From a checkpoint of a small mixture-of-experts model trained on Wikipedia.
Size: 14 layers, vocabulary 4283, 12.2M parameters.
Training: a variant of Adam for the experts, 550M tokens, 8886 steps.
Below are experts of layer 11 (counted from 0) of a mixture-of-experts language model. Rows are named router (the router's row for the expert) and show model dimensions 0-127. Each number is 128 + 32 x the weight over its row's rms, rounded and kept within 0 to 255.
After each expert's rows: "gets" lists some tokens that make up at least twice as much of what it gets as of all text. This comes from a sample of Wikipedia text that the model never trained on. Tokens count by the router's weight.

# expert 9
router [156 108 174 170 192  96 164 171  33 129 183 184 117 158 139 135 114 168 139  85  88  93 121 164 166  89 117 161 147 145 103 135 117 107  98 160  69 148 123  67 130  97 133 101 152 138 171 138 173 110 114 127 142 104 169 138 159  75 131  86 150 186 177  92 130 158 166 104 130 133  85  74 108 106 105 139 169 119 166 137 132 170 131 139  78 137 117 161 170  73 113 114 116  92 115 132 124 107  65 108 133  82  74 152 137 124 166 134 108 127 110  84 102 156 131 121 150  78 161 166 204 107 101 112 124 117 103 151]
gets: " |", ",", " and", ".", " of", " the"

# expert 5
router [135 141 148 136 120  87 195 183  41  78 137 170 132 112 116 138  94 166 105 108  94  92 124 123 115  81 135 189 141 193 100 149  64 105 130  80 105 125  85  65 149 135 118 141 126 145 156  98 131  76 101 115 125 111 193 199 132 148 175 116 156 120 177 106 113 142 117 124  89 103 160 126 152 199 138 123 152 107 132 124 131 150  93 146 132 120 183 182 150 131 143 121 103 166 132 116 145 118 110 126 103 131  75  68 128 164 172 139 132 119 125 118 130 214 139 119 175 103 186  93 158 140  88  71 100 122 140 123]
gets: "ing", "s", "ed", "a", "i", "o"

# expert 11
router [155 131 172 121 168 106 169 145  28 114 152 195 120 176 122  91 108 156 113  94  94 119 181 148 144 103  73 147 122 178 117 150 157 132 118 131  90 178 175 145 136 131 116 138 121 159 149 122 114  95  73 127 127  87 169 174 133 102 116 131 156 152 170  89 111 145 130 156 144 104 173 144  99 199 139  99  83 106 161  75 147 157 125 150 160 171 170 148 148 111 168 113 121 139 153 143 130  98 118 131 166 140  87  86 117 127 116 200 179 190 168 153  86 116  74 186 163 114 130 153 201 121 144 117 124 115 114 173]
gets: " | ", " ", "–", "1", "2", ") | "

# expert 1
router [136 105 217 158 172  71 207 150  56 127 141  96 100 117 113 108 119 100 141  73 129 121 157 110 153  79  69 176 161 165 128 176 138 141 111 133 117 149 167  74 127 179  92 150  83 147  91  57 132 141 114 148  97 133 185 117 108 112 146 126 136 148 158  86 105 162 138 147 135 149 177  79 147 165  98 158 123  64 130 129 113 153 121 101 111 130 111 179 111 111 177 109 150 111 122 153 123 120 105 120  87 149 122 105 150 104 176 166 180 185 202 162  90 109 124 111 131  89 156 151 176  89 121 119 151 126 122 123]
gets: "0", "1", "2", "3", "4", "5"

# expert 8
router [134 102 169 127 197 127 164 151  63 110 157 167 123 149 126 154 106 155 138 102  85  98 127 178 121 110 133 107 151 107  86 194 139 101 113 135 109 112 142  72 103 102 111  81 116 140 173 123 172 108  88 115 155 142 165 128 134  83 134 137 177 197 139  79 134 172 184 100 112 150  65  74 125 116  99 153 158  94 156 145 117 130 117 115 114 117 144 140 186  62 112 142 125  89 120 149 116 101  59  79 129  71  74 153  91 120 180 100 131  94 101 101  63 147 129 124 154 122 165 150 193 125  90  76 120 113 117 167]
gets: " |", ",", " to", " and", " in", " of"

# expert 14
router [162 122 204 136 183  96 165 136 149 135 125 161 123  92 129 106 116  85 169 100  71  99 153 131  89 103 154 155 104 123 108 114  90  90 112 137 106 144 147  63 143 137  97 145  84 176 142 135 121  85 104 142 143 115 140 181 169 107 147  78 163 117 156 110 101 127 152 101  93 144 171 114 174 179 127 135 151 132 131 129 154 123 116 148 153  87 150 164 101 121 121  74 169 182 149 178  77 150 139  94 125 102  99 153 177 123 114 228 149 164 151 113  94 156 103 131 141 142 155 132 135 160  26  84  95  97 168 189]
gets: " l", " L", " st", " p", " h", " t"

# expert 0
router [192 139 173 136 208  32 149 136  83 111 139 157  89  59 163 102  85 132 128  94  61  89 134 166 142  52 122 146 162 128 106 131  99 149 114 172  93 176 118 130 176 161  85 130 132 143 140 129 114 130 127 183 129 102  96 154 125 113 122  93 147 106 156  96 135 119 148 132 130 126 189  54 147 172 121 135 134 106 121 118 150 143  86 108 136 136 157 169  97 121 143 134  98 166 139 187 136 147 131  87  92  51  95 104 174 130  86 206 157 133 123 116  97 154 121 153 140 100 113 167 148 136 101  99 133 101  94 134]
gets: " K", " B", " M", " S", " N", " T"

# expert 3
router [156  93 153 151 186 104 152 168 128 104 166 150  99  69 150 109 155 118 130 100  59 113 141 169 106  91  81 178  98 155  98 128 104 130 117 168 148 160 183  79 157 119 148  79 174 101 157 145 134 132  78 148 114 116 126 172 178 126 167  95 170 164 159 131  91 154 166 114 129  99 165  67 126 182  90  96 168 109 143 121 120 105  85 177 132 120 140 164 143 130 158 136 114  85 203 114 103  98  85 145 141 115 152 104 153 192 117 177 119 119  75  87 114 167 119 101 159  98 139 137 188 109  72  80 110 108 151 144]
gets: "\n", "\n\n", "==", " G", " g", "==="

# expert 23
router [184 149 140 152 185 154 121 137  51 102 151 125 106 163 111  54 104 141  99  88 118  99 137 135 126 128 100 140 127 153 135 158 157 117  84  94 155 155 163 165 146  83  98  97 182 157 167 127 143 145  44 112 145 155 149 136 130 158 158 135 177 115 141 116  89 161 143 133 119 171 128 168 115 180 136  76 144 119 158  65 118 164  97 127 103 105 162 171 153 100 150 116 100  49 149 152 123 115 104 124 178  90 120 102 139 139 132 197 139 171 149 157  75 119  62 167 168  74 181 168 159 138  92 141 116 147 116 162]
gets: " | ", " ", " (", " E", " I", ", "

# expert 12
router [128 121 175 178 179 111 172 113  38 156 189 180  95 136 137  91 114 145 134 128 125  78 145 141 156 174 103 154 123 168 121 142 117 122 118 122 105 123 136 154 171 135 104 123 143  98 164 116 179 123  95  93 149 129 170 164 189  88 121 172 188 111 131 108  80 156 130  82  73 132 184  83 159 208  83 123  85 152 128 123 164 131 105 139 111 147 141 201 164  84 173 128  91 129 132 131 148 127  85  80 161 136 124  97 130 121 115 113 203 124 145 154 157  96  64 169 117  92 140 125 136 110 120 125 106  80 105 125]
gets: "1", "2", ", ", " in ", " ", "| "

# expert 7
router [142 142 180 122 175  56 165 131 143 109 149 144 108  63 159 106 111 137 129 106  77  84 142 141  59 102 126 134 134 149  86 149 122 114  96 131 120 163 104 157 158 157  92 145 173 173 127 110 133 122 135 155 107 113 119 166 150 134 163 109 138 147 132  97 116 132 151 140 127  90 143  68 162 164 113 138 131  70 105  89 175 164 103 100 170 102 121 145 120 148 153 107 126 153 112 146  37 128 134  36 116  67 118  99 165 137  87 198 144 141 141  76  52 107 111 155 161  91 149 170 141 100 129  71 105  63 106 158]
gets: " c", " b", " F", " f", " R", " C"

# expert 13
router [ 91  88 123 183 161 106 172 193 111  74 195 174 114 102 123  87 102  96 126 129  58 103  95 129 140 130  62 169 100 168  94 132  95  99 111  85 147 127 167 100 148 146 107 109 130 135 122  89 176 131  86 173 155 138 150 228 145  74 132 155 142  99 171  95  62 125 130 115 107 147 156 108 125 139  95 150 144  77 118 108 107 105  89 175 105 128 118 122 148 113 144  72 144 131 110 144  40 130 111  78 109 123 128 103 132 162 162 143 165 141 140 140 109 127 128 113 139 100 155 144 202 140 118  72 151 112 142 170]
gets: "\n", "-", "1", "| ", ":", " re"

# expert 4
router [112  91 255 108 173  90 161 137  64 114 180 150 102 108 164 175 116 124 168 106  54  98  72 185 122 123 154 163 139 199 106 178 110  86 137  95 121 119  85  86 134 149 147 102 107 151 118 156 125 102  76  86 139 167 145 142 136 116 170 120 127 149 156  50 152 127 124 107  83 156 128  97 132 160 115 124 159 131 141  74 108 127 128 125 151 146 177 152 147 107 128 113 106 141 122 120 142  97  92 144 124 109 139  85 130 105 162 143 157 131 142  77 107 170 107 106 171 101 153 166 161 153  72  94 129  94 129 146]
gets: ".", ")", "\"", " that", " he", " He"

# expert 21
router [140 101 140 176 162 143 120 147 101  84 198 136 130  69 130  95  71 140  95  75 111  86 177 117 110  85  84 184  92 158  95 152 156 119  86 117  96 114 129 117 153 111 103 140 151 112 183 157 162 107  96 113 141 171 106 166 111 129 134 166 155 114 174 129  99 197 135 125  87 115 162 102 151 157 113  74 144 111 133 123 128 129 101 176  96 132 150 202 199  99 141 125 129  76 176 117  85 129  72  90  99  94 125 118 142 129 168 200 160 113 132 125 115 162  45 159 144  84 161  99 136 149 140  98 111  98 128 117]
gets: "\n", "\n\n", "-", "–", " \"", " ("

# expert 15
router [129  84 172 129 159  72 119 171  83 139 138 148 104 117 104  23 123 184 100 120 107 137 138 123  97 131 127 112 162 160 154 129 119  82 122  87 109 172 106  85 131 147  90 125 126 140 177 101 147 123 130 108  95 169 179 152 142  63 130 161 160 138 149  86  67 183 157 100  77 172 130 110 132 148 161 164 139 131 145 200 143 151  63 148 105 111 130 120 142 102 136  97 148 124  82 152 162  59  98  86 117 144  93  96 141 137  88 157 142 204 110 137  77 208 136 157 127 143 124 109 174 152  97 123 120 145 110 142]
gets: " the", " a", " of the", " The", " in the", " was"